Weights of a small mixture-of-experts language model, trained from scratch on English Wikipedia.
Experts: 16 experts in each of 11 layers, 672 squared ReLU neurons an expert, 1 pick a token.
Training: 604M tokens, 9215 steps.
Below are experts of layer 6 (counted from 0) of a mixture-of-experts language model. Rows are named down (a neuron's output weights, with its number) and show model dimensions 192-255. Each number is 50 + 15 x the weight over its row's rms, rounded and kept within 0 to 99.
Before each expert's rows: a language model's description of what the expert responds to. This comes from a sample of Wikipedia text that the model never trained on.

# expert 8
Description: Final digits of years and numbers (2010, 1848, COVID-19), plus word-ending suffix pieces like -ologist, -ium, -acy, and century.
down0:50 45 45 56 40 37 39 78 53 24 72 33 59 42 36 57 50 39 55 51 74 72 85 41 30 46 70 61 11 50 63 40 31 50 19 45 35 40 64 60 50 62 46 53 49 53 45 50 47 56 47 43 51 43 57 66 57 45 47 61 79 29 65 72
down1:59 37 46 70 28 55 71 37 32 50 70 37 45 38 45 35 57 59 54 46 44 82 39 50 59 73 22 59 63 73 48 59 30 69 41 47 49 44 40 38 55 53 53 62 54 50 41 58 42 33 63 67 39 42 49 08 25 55 46 43 62 33 61 47
down2:80 41 52 45 41 54 41 59 36 53 90 46 63 49 44 28 38 69 59 35 43 28 64 45 34 36 44 43 45 23 33 50 34 40 61 07 52 49 58 35 53 20 30 71 50 54 59 59 64 62 48 79 20 54 44 29 50 38 46 39 50 37 42 74
down3:70 70 45 37 00 34 35 46 48 80 72 51 62 44 35 53 57 74 67 37 56 43 17 35 57 64 42 51 76 51 35 45 37 29 49 57 67 43 26 63 43 59 56 57 81 46 21 64 35 43 55 33 56 50 21 40 70 61 47 71 42 42 54 21
down4:43 23 43 33 69 63 33 55 50 38 56 62 31 45 51 44 36 56 36 49 44 39 62 49 20 55 52 69 67 43 90 69 57 38 58 38 29 37 32 49 58 27 47 66 49 38 71 50 65 63 34 69 60 70 55 53 29 47 72 68 34 39 41 22

# expert 15
Description: Pieces and endings of personal and place names, often Spanish, Slavic, or South Asian, such as Gu-iller-mo, Ko-tt-ayam, Lanka, Maria.
down0:57 71 34 71 63 24 36 25 43 54 49 59 44 59 60 44 35 30 82 46 69 52 55 64 37 36 60 27 62 53 66 68 58 35 66 64 44 52 67 45 71 47 28 57 30 49 63 59 66 76 49 71 48 46 45 49 56 80 33 63 35 52 29 25
down1:70 55 60 61 60 46 56 33 40 39 52 56 57 42 34 56 61 42 70 68 58 66 51 45 42 54 55 35 56 30 76 46 36 47 52 42 46 62 58 47 74 41 59 71 67 51 49 59 13 41 66 51 40 51 63 50 51 59 14 63 51 46 67 48
down2:53 53 51 32 51 66 36 60 63 35 24 58 67 32 46 37 62 68 40 57 65 43 10 49 47 42 48 73 50 42 47 48 41 17 49 62 38 49 64 49 32 49 75 54 44 53 70 62 67 85 20 40 43 60 60 66 33 71 78 69 56 60 57 54
down3:34 19 28 73 49 41 61 62 42 66 74 56 57 60 52 67 53 42 65 82 54 57 27 55 80 64 45 46 67 71 51 55 45 40 50 44 51 27 76 40 72 67 65 52 42 46 64 66 52 74 36 59 45 68 27 60 29 59 56 41 48 61 52 58
down4:63 30 45 39 61 14 47 50 62 75 65 64 67 49 47 52 45 48 69 37 54 58 65 53 58 15 26 39 53 76 55 76 46 70 57 49 36 10 41 65 45 43 46 64 14 38 22 34 75 58 51 49 57 23 70 54 77 26 77 27 48 23 40 57

# expert 0
Description: Articles and possessives starting a noun phrase (the, a, an, His, 's), plus list dashes and colons in infobox fields like Born: or Occupation:.
down0:45 22 40 67 69 49 40 40 35 52 40 48 50 45 59 50 47 51 66 43 42 57 67 73 36 44 84 64 34 69 25 57 63 54 43 67 49 54 28 48 31 27 21 86 32 24 43 34 88 53 45 40 49 42 48 56 49 50 67 82 30 36 35 60
down1:51 66 34 66 48 50 38 52 68 56 69 65 43 46 69 62 34 31 61 58 51 27 74 47 28 32 56 55 40 53 34 79 68 52 63 49 60 53 50 71 74 18 33 40 71 37 67 39 47 40 58 53 62 49 34 48 64 23 42 72 45 55 65 48
down2:38 56 40 34 48 65 77 55 74 40 42 56 65 36 63 64 39 71 74 61 28 57 55 56 79 61 48 51 48 41 56 38 35 49 24 53 44 52 50 29 58 34 44 43 60 52 66 61 60 52 33 63 20 57 44 31 54 42 20 46 52 44 49 37
down3:43 27 41 29 46 67 09 24 60 40 29 56 30 47 54 45 64 68 65 38 67 44 67 76 30 32 55 40 38 80 55 54 61 51 28 49 28 57 45 58 49 82 45 32 22 60 30 47 44 51 53 57 63 55 36 48 33 57 59 64 53 64 65 45
down4:40 46 58 30 43 39 33 44 64 51 52 52 52 69 89 56 58 75 30 60 64 64 40 56 61 56 36 00 54 57 51 30 46 31 44 28 43 60 55 62 59 43 99 57 53 71 47 48 34 41 57 48 71 47 58 46 70 67 32 52 45 69 49 45

# expert 14
Description: Subject pronouns and relatives (they, he, she, who, which) opening a clause after that or a comma, plus table pipe separators.
down0:50 36 73 24 58 81 72 50 34 41 58 54 61 38 67 47 38 46 56 46 79 70 37 49 64 26 64 48 20 42 61 44 47 38 46 54 55 50 39 43 44 59 49 62 33 31 54 38 50 49 73 67 58 48 78 71 87 44 76 49 51 40 36 46
down1:49 42 45 53 33 39 74 26 20 67 48 58 56 43 61 48 30 46 60 46 50 53 37 57 63 72 46 52 51 41 75 50 38 42 33 36 61 71 28 41 49 40 32 82 72 53 65 42 75 47 59 56 30 36 61 36 45 60 57 33 47 45 57 29
down2:61 36 18 42 73 28 69 46 49 22 59 44 50 57 56 63 60 66 40 54 36 41 42 58 47 40 64 62 59 46 54 37 39 85 54 50 54 74 33 70 59 56 46 64 52 54 44 50 63 37 62 52 38 48 35 51 31 53 55 39 75 42 59 53
down3:49 67 52 34 25 55 37 86 08 40 23 73 37 36 26 64 43 31 46 68 50 53 55 85 42 64 49 76 74 75 76 45 64 44 40 75 45 59 40 50 38 55 31 46 33 63 57 44 74 41 48 53 35 55 33 54 67 71 52 39 53 65 46 58
down4:73 49 58 67 35 45 58 51 44 34 57 24 58 32 35 51 60 46 56 74 41 57 45 38 57 21 34 48 55 62 52 56 74 40 57 67 53 61 33 92 36 56 74 46 87 57 64 38 78 38 58 43 59 44 44 10 60 44 15 45 41 54 62 43

# expert 5
Description: Short word pieces inside proper names, often surnames in tables or credit lists, such as Mc, Van, Sch, and hyphens in names.
down0:34 46 52 52 16 61 64 53 09 39 66 64 33 22 41 63 34 67 50 41 56 58 28 52 45 68 41 52 42 43 29 33 66 41 34 63 60 72 42 44 59 59 57 54 61 37 54 66 59 72 73 43 17 28 42 38 76 31 48 64 50 58 36 44
down1:58 61 46 45 42 48 63 43 35 49 57 71 51 26 27 78 23 83 22 55 73 62 30 21 64 58 46 99 62 42 42 71 46 48 52 52 32 57 34 40 32 33 55 40 49 52 46 50 38 38 49 77 47 61 53 57 66 57 18 17 45 60 45 48
down2:23 76 32 82 53 53 52 35 46 48 54 43 66 59 51 58 37 54 54 26 21 47 60 40 47 52 83 85 43 94 53 54 50 32 58 45 28 52 60 44 47 63 49 51 63 30 21 63 48 26 52 49 53 50 51 37 41 52 20 57 29 43 39 45
down3:46 69 78 35 53 43 54 43 98 73 81 46 35 62 69 44 62 57 44 57 56 30 57 58 66 77 65 62 71 48 24 32 38 57 48 57 26 55 53 55 60 52 44 73 47 33 64 36 70 73 48 43 72 40 43 39 63 63 57 47 27 61 36 51
down4:65 65 44 58 70 30 63 55 71 82 61 11 34 50 31 86 27 36 65 63 55 68 58 51 62 14 63 34 45 54 53 61 54 48 57 65 44 28 58 51 44 71 40 38 63 78 44 88 43 56 55 21 47 57 33 40 51 46 49 35 64 63 39 45

# expert 11
Description: Digits inside years and dates, especially the 0 or 9 after 2 or 1, plus en dashes in ranges and prefixes like un-, inter-, non-.
down0:43 78 88 47 68 48 58 39 50 21 76 57 35 55 79 35 62 41 71 63 61 51 62 50 75 36 39 43 75 18 65 42 42 30 47 57 49 33 61 49 62 41 83 56 50 37 39 52 68 72 74 65 51 31 48 47 44 31 41 45 55 34 34 41
down1:50 55 43 26 45 47 44 39 66 74 41 38 34 29 32 38 45 24 82 56 57 35 69 54 61 43 46 31 50 60 42 54 42 49 55 46 61 28 84 69 35 62 54 46 41 56 79 28 58 40 44 38 67 71 45 67 31 69 93 73 82 61 43 54
down2:40 44 46 46 66 71 55 56 02 37 50 57 52 35 38 49 48 42 48 81 31 60 46 35 62 52 34 23 34 69 58 71 50 54 43 28 38 76 41 45 40 40 56 53 68 59 28 57 56 43 34 69 69 59 36 68 36 38 66 12 72 81 44 69
down3:17 74 43 42 23 53 51 58 71 46 53 48 46 65 77 59 19 54 46 45 05 37 35 59 69 53 62 79 58 79 39 58 39 44 70 51 44 55 48 40 49 48 52 82 40 48 52 54 26 23 40 61 52 43 57 52 29 34 50 52 55 51 52 17
down4:44 20 57 48 69 52 69 14 48 70 52 74 74 69 34 50 68 33 65 36 53 34 39 36 52 32 67 44 16 30 43 22 12 34 56 26 75 61 47 32 57 72 38 39 54 33 59 30 40 68 39 64 33 62 54 49 58 46 41 50 57 39 33 62

# expert 6
Description: Prepositions after a head noun, mostly of (Board of Regents, parts of), plus for, between, among, and quantifiers like other, many.
down0:51 51 27 68 54 34 37 80 80 77 47 39 73 41 52 87 32 19 41 50 77 46 52 43 40 12 54 60 39 62 34 41 57 51 49 70 20 32 38 31 64 83 12 29 47 59 51 73 36 64 33 18 36 42 27 79 73 40 50 46 65 35 53 49
down1:42 68 32 50 45 54 63 42 46 37 66 58 56 76 50 36 53 46 32 63 52 59 53 40 62 42 58 41 44 59 50 21 73 10 44 54 47 36 34 46 61 52 15 64 49 48 00 29 46 67 65 43 62 57 62 54 38 40 49 62 58 88 53 69
down2:41 55 44 43 56 53 44 62 44 56 44 75 72 40 13 46 76 48 61 60 33 76 71 72 43 57 67 28 37 44 52 22 31 40 44 46 76 56 27 36 36 65 38 47 69 69 52 59 24 48 58 74 59 43 34 74 74 37 97 71 50 68 48 82
down3:33 70 38 52 44 63 66 41 30 34 35 65 49 29 55 60 68 49 69 34 11 44 56 58 68 48 66 67 16 51 52 60 57 65 56 62 51 59 25 52 28 26 59 32 39 58 23 35 43 53 48 47 56 59 62 45 68 63 38 33 41 44 63 41
down4:47 79 45 33 48 65 61 59 57 35 46 28 29 49 51 36 55 49 29 36 43 30 65 23 47 64 72 67 37 45 56 66 42 18 53 50 93 47 56 20 51 30 39 29 42 46 23 33 39 47 33 40 63 52 39 56 50 42 61 69 41 50 34 23

# expert 13
Description: Digits, decimal points, and degree signs in coordinates, areas, population densities, census figures, and percentages, such as 34.70028°N.
down0:51 73 47 58 45 78 35 49 31 66 74 75 44 53 49 39 53 43 56 52 36 55 75 42 42 69 53 33 56 59 62 48 47 61 46 26 41 49 51 34 48 52 56 36 83 51 39 28 52 42 66 66 28 55 30 46 58 44 47 60 72 52 70 74
down1:49 51 58 73 68 24 57 53 60 45 59 34 58 47 56 34 47 46 37 58 50 48 49 44 32 66 72 47 63 48 53 56 51 45 82 35 35 59 72 62 83 59 25 24 68 46 40 48 62 60 68 55 35 29 34 20 32 59 44 62 72 30 39 66
down2:11 24 36 41 51 32 70 28 38 43 47 54 56 27 34 72 68 73 58 00 39 39 59 44 39 45 59 61 73 65 46 52 77 76 22 42 16 67 63 48 45 57 52 41 55 59 75 72 64 50 53 61 47 80 45 53 40 80 47 45 59 42 54 47
down3:28 42 54 79 44 66 58 55 46 59 48 63 48 69 67 36 64 57 61 68 42 26 55 49 64 64 21 69 33 60 78 28 42 35 18 59 35 56 62 66 51 36 47 36 63 67 44 92 51 52 42 57 51 54 32 39 39 41 43 38 47 55 57 48
down4:75 34 67 63 43 32 54 31 51 48 61 22 50 37 31 21 33 61 64 33 40 39 41 42 71 37 55 27 31 37 57 43 56 27 44 14 57 50 42 37 70 22 63 66 73 35 51 93 40 49 36 54 71 65 30 59 47 66 16 50 59 72 43 23

# expert 12
Description: Common nouns after prepositions or commas naming direction, place or time, such as south, sea, town, night, week, years, km.
down0:49 59 63 59 44 55 66 36 28 30 73 52 40 56 38 51 43 53 84 35 50 37 29 67 31 54 36 45 86 65 34 64 71 62 57 50 54 71 53 77 73 45 34 73 60 27 60 31 74 22 53 57 56 52 68 25 30 43 47 72 27 57 63 46
down1:44 83 12 45 53 48 82 66 47 56 46 47 37 37 35 52 60 66 65 54 72 43 42 69 28 36 53 41 40 75 35 69 69 55 63 39 53 62 70 48 45 65 18 48 30 64 51 51 72 51 46 72 46 75 71 32 54 61 62 41 64 64 70 52
down2:60 71 24 67 41 43 50 74 54 59 75 76 64 37 61 56 59 42 33 49 55 57 66 54 22 89 84 64 46 35 32 78 48 55 33 47 46 41 46 32 72 57 51 35 35 58 54 39 46 50 43 75 68 39 53 65 29 52 54 51 94 59 55 63
down3:62 35 39 42 61 42 75 56 41 67 34 42 48 30 29 42 62 50 51 22 52 35 54 71 62 58 40 44 56 58 50 64 51 47 64 53 22 54 72 22 37 43 42 31 30 39 65 36 45 35 79 38 50 41 67 64 55 43 43 25 73 38 73 80
down4:55 48 38 47 65 48 37 53 79 36 02 50 33 58 39 44 40 68 62 17 71 60 56 33 43 42 42 61 65 71 49 59 44 47 41 15 50 79 38 41 53 52 51 35 52 40 34 39 48 62 45 49 71 44 57 67 53 47 53 48 63 50 50 55

# expert 10
Description: Lone space tokens before numbers or words, especially in tables and after until, plus short word-initial pieces like b, c, con, dis.
down0:20 25 20 50 49 37 52 41 30 34 30 80 35 36 50 51 71 49 63 54 61 67 62 27 54 42 53 39 30 49 71 24 16 28 33 61 57 49 50 29 29 39 58 55 30 66 46 59 59 64 49 25 60 33 55 39 53 63 45 50 38 75 65 36
down1:38 33 47 78 59 63 37 46 38 40 33 38 48 44 87 95 77 46 34 53 81 72 56 62 52 60 29 54 65 27 71 74 52 49 57 55 65 58 53 54 67 67 64 50 71 52 59 52 33 58 49 16 42 49 42 40 42 57 55 32 46 53 84 50
down2:38 66 72 54 57 90 75 20 44 47 37 24 44 34 42 83 58 52 65 59 73 40 60 50 55 33 65 69 44 48 57 44 59 48 47 79 64 32 71 61 22 61 28 48 51 55 70 45 47 56 44 55 33 51 71 47 28 42 53 59 51 34 62 58
down3:35 74 47 58 60 68 33 46 30 67 48 38 33 54 18 59 56 48 34 44 67 80 47 60 66 43 37 61 42 80 68 35 50 58 52 69 55 56 27 51 38 39 29 48 52 82 38 27 44 27 43 81 49 51 41 57 51 51 56 50 49 49 47 56
down4:32 38 33 52 37 59 45 48 32 46 56 40 51 43 47 69 47 56 44 38 61 56 52 20 86 50 60 35 51 53 50 15 54 22 47 52 10 65 82 81 69 73 45 37 37 65 42 47 35 48 36 31 67 61 22 44 36 56 49 39 61 50 68 53

# expert 4
Description: Capitalized head words completing institution, event or team names, such as University, War, School, Army, Museum, Summer Olympics.
down0:49 50 59 53 65 50 60 84 48 47 22 59 80 39 44 70 59 51 71 30 50 70 59 41 65 53 31 58 61 75 54 39 66 53 28 50 60 70 45 53 51 58 70 43 64 40 35 56 53 25 50 56 40 64 64 49 39 22 45 44 32 54 58 26
down1:55 30 41 68 46 36 56 49 33 29 76 62 43 49 52 54 28 56 49 66 40 62 71 46 33 50 38 47 22 58 25 88 57 37 57 39 39 30 41 64 38 81 37 44 47 72 31 40 31 66 56 34 73 34 69 64 30 59 55 32 46 64 51 53
down2:48 98 69 52 54 49 37 57 44 62 70 56 57 58 32 65 54 59 56 70 46 61 28 35 56 22 26 45 61 49 62 61 54 53 35 44 53 64 44 62 57 20 60 66 40 53 36 49 55 67 49 64 64 40 73 62 43 41 67 49 33 64 49 43
down3:52 27 68 40 75 57 51 47 78 56 43 55 45 71 60 34 69 60 22 55 64 52 79 55 21 56 39 48 42 33 39 63 44 82 45 45 15 42 40 49 29 47 38 45 51 61 61 41 69 54 51 51 29 38 50 58 56 60 37 48 58 55 90 33
down4:70 39 68 71 68 44 25 22 53 60 37 40 59 59 41 78 55 54 52 73 34 58 25 50 25 76 55 52 57 47 60 56 60 58 34 47 58 37 73 51 62 35 46 47 74 46 52 52 38 81 50 81 60 49 49 55 49 62 49 55 55 61 55 34

# expert 3
Description: Verbs and verb endings in biographical or plot narration after he/was/to, such as became, played, returned, and "-ed" endings.
down0:67 46 77 33 22 64 62 49 55 44 42 68 20 56 70 50 55 68 42 37 48 58 63 30 57 25 50 42 66 35 40 27 39 70 76 17 39 34 40 57 54 48 73 57 64 36 62 61 62 55 28 38 56 45 77 50 47 47 40 39 51 41 70 59
down1:32 48 18 45 60 19 50 31 28 48 48 52 47 57 44 54 48 73 24 19 27 70 39 49 76 56 19 57 34 25 54 34 52 53 55 36 47 35 30 50 61 44 41 29 59 42 31 66 59 72 60 78 54 43 27 76 33 48 43 39 68 54 40 58
down2:48 51 49 41 50 32 32 66 43 46 44 46 53 40 44 17 42 51 62 48 64 42 37 66 35 31 63 51 30 30 47 56 70 57 53 56 64 34 60 47 36 49 60 51 40 13 48 29 38 45 53 63 54 33 63 36 67 55 50 72 55 57 48 56
down3:58 25 68 78 40 57 69 45 49 62 38 39 42 35 54 84 42 56 65 39 63 50 82 47 56 23 69 63 56 42 62 61 41 48 44 41 55 64 34 48 39 50 49 60 30 44 32 54 59 54 38 47 48 37 48 33 48 54 77 41 50 42 36 45
down4:50 52 60 56 43 41 60 50 76 39 24 55 48 31 30 38 35 48 45 61 45 47 32 61 47 32 35 77 35 81 42 48 31 58 50 69 95 80 77 27 51 47 40 36 72 57 40 48 57 70 71 34 62 52 40 40 42 49 32 44 67 20 41 48

# expert 7
Description: Syllable pieces early in ordinary longer words, before endings like -tion or -ed, such as prec-in-ct, recon-na-issance, conf, exp.
down0:56 42 47 40 55 72 67 35 45 30 39 28 65 35 48 51 53 39 56 65 35 32 50 37 23 48 49 60 84 60 49 28 62 36 48 81 54 81 43 45 32 44 72 38 77 44 56 36 45 65 64 62 61 48 68 70 54 65 67 35 30 33 63 79
down1:40 50 65 43 60 51 40 48 41 38 50 77 49 28 43 44 59 68 73 54 36 50 46 56 68 33 14 50 50 52 40 40 37 37 56 44 50 40 59 24 32 69 60 50 44 51 67 57 41 49 49 40 57 38 53 20 46 28 36 55 50 59 67 61
down2:87 24 53 47 40 31 48 32 51 58 73 46 28 41 36 76 54 38 50 48 48 40 48 37 52 43 34 47 49 49 47 65 29 63 49 60 68 64 22 49 17 77 59 42 54 48 77 50 64 55 49 74 76 48 44 33 40 63 56 38 43 55 74 32
down3:39 65 39 54 75 50 25 74 46 42 57 40 37 30 44 67 35 34 61 69 30 60 69 45 46 72 54 43 18 63 86 41 47 25 62 89 17 29 31 75 45 58 50 62 54 45 37 52 11 68 40 40 29 66 66 67 72 45 35 51 31 61 32 41
down4:49 57 48 59 38 57 55 36 37 30 26 32 43 31 73 69 49 32 59 27 41 27 51 39 56 49 51 50 57 44 51 43 56 26 64 48 42 39 32 61 66 28 66 71 58 64 40 34 49 46 76 34 57 33 54 51 65 58 60 63 61 44 58 46

# expert 1
Description: Label words and prepositions in infobox or list fields before a colon, such as Genus, Born, Total, Coordinates, and "in".
down0:32 67 71 76 64 54 58 34 42 73 58 57 50 41 66 36 74 78 89 44 50 36 64 70 56 43 38 22 32 43 26 67 64 49 51 33 67 56 66 57 64 54 39 37 67 52 33 66 37 18 47 44 30 37 63 57 50 55 41 58 30 38 42 68
down1:49 37 46 63 47 39 54 21 58 35 43 43 50 29 47 59 39 42 73 33 54 19 80 19 72 48 44 39 58 50 51 61 57 44 31 45 63 72 76 54 52 73 45 75 31 83 37 29 73 52 34 51 83 68 63 72 50 34 51 60 53 35 69 63
down2:25 45 36 39 51 41 38 56 75 35 62 28 54 32 54 71 46 68 82 65 41 47 64 32 51 25 47 50 62 50 42 37 27 44 44 24 48 55 25 51 30 59 59 33 48 45 28 52 66 42 84 46 57 59 46 52 28 54 37 84 55 47 42 40
down3:32 60 43 69 41 17 23 31 49 43 33 35 72 60 41 90 59 63 67 49 46 49 36 54 52 65 08 48 44 60 21 47 61 56 52 45 51 45 20 54 55 61 36 71 20 58 25 72 54 66 83 28 77 43 58 69 54 47 53 48 76 64 40 57
down4:52 43 66 74 42 73 60 52 35 15 68 40 56 22 42 51 64 41 58 59 32 40 60 47 81 44 44 36 64 65 55 37 29 48 53 48 39 38 36 49 34 44 48 52 33 52 41 58 67 42 42 64 38 47 45 29 45 56 42 55 60 35 48 67

# expert 9
Description: Commas, semicolons, dashes, and "and" that end a clause or list item, plus While and Although, e.g. "Germany, during surgery".
down0:58 32 70 39 57 51 50 46 73 60 28 62 40 64 30 36 34 63 66 49 50 48 55 41 59 47 56 56 36 34 28 73 56 65 65 20 49 69 49 39 70 30 54 38 36 52 52 57 67 57 59 50 69 50 56 33 39 44 64 73 33 56 71 55
down1:34 70 62 74 52 61 69 46 54 81 53 55 70 54 74 46 65 29 19 68 30 57 44 57 35 56 67 49 46 39 69 56 51 41 38 42 69 53 45 68 59 53 08 55 27 75 56 55 55 42 27 42 61 71 64 33 50 50 79 58 48 55 46 79
down2:23 57 42 36 46 55 66 47 58 59 72 36 54 39 64 54 48 53 40 84 69 36 31 32 64 57 41 39 63 65 44 52 57 69 27 58 44 45 53 44 44 68 90 37 42 37 37 52 61 51 23 60 51 50 45 59 37 30 32 39 73 67 80 28
down3:59 45 34 31 45 51 65 73 49 40 49 35 30 31 84 66 62 59 34 55 33 34 67 60 33 80 63 48 41 72 73 50 21 47 48 32 52 78 47 55 28 34 46 58 50 51 68 47 39 69 44 44 55 53 82 60 35 75 68 43 42 42 31 56
down4:66 41 34 20 44 54 50 30 44 16 87 39 57 74 39 32 61 49 53 61 67 51 40 45 43 63 50 65 31 85 71 32 55 66 29 60 40 35 38 53 60 61 55 40 64 41 33 57 56 58 57 46 56 70 39 97 43 50 59 41 34 66 60 57

# expert 2
Description: Newlines ending paragraphs or list items, section-heading markers like ==See also==, table separator rows, and sentence-final periods.
down0:49 51 41 31 51 49 49 55 39 60 50 62 69 67 62 45 68 72 34 56 58 62 59 29 50 67 21 51 38 39 62 27 44 40 41 74 58 24 36 86 60 60 44 35 62 44 26 64 68 49 66 47 43 27 40 72 59 49 31 40 41 62 29 43
down1:35 55 52 51 54 34 45 40 40 78 59 36 41 55 40 65 60 57 50 75 46 46 80 46 55 71 10 37 43 48 46 61 50 72 30 75 52 43 32 53 48 49 45 45 28 49 39 95 74 51 66 43 48 66 56 38 48 74 41 54 33 30 43 62
down2:42 24 50 25 47 17 60 52 36 32 66 57 66 51 66 65 64 64 29 18 41 64 41 31 61 45 51 47 46 42 67 41 25 39 62 42 33 52 49 34 26 25 57 44 52 52 31 56 40 51 52 28 71 13 28 43 44 16 22 39 63 37 65 58
down3:56 30 10 77 45 53 43 53 82 61 56 41 50 45 51 65 55 27 52 46 86 54 44 40 55 47 58 47 71 48 41 67 67 55 46 33 44 62 47 53 42 48 53 48 50 53 53 51 61 59 31 20 58 22 81 49 41 66 71 34 52 58 61 69
down4:38 39 55 43 35 47 33 32 45 36 29 40 69 57 46 52 52 37 49 32 30 30 55 56 30 42 65 73 48 61 61 66 75 54 53 46 56 52 43 55 61 21 36 50 61 55 61 55 47 51 43 78 67 38 54 44 51 67 43 83 37 29 42 24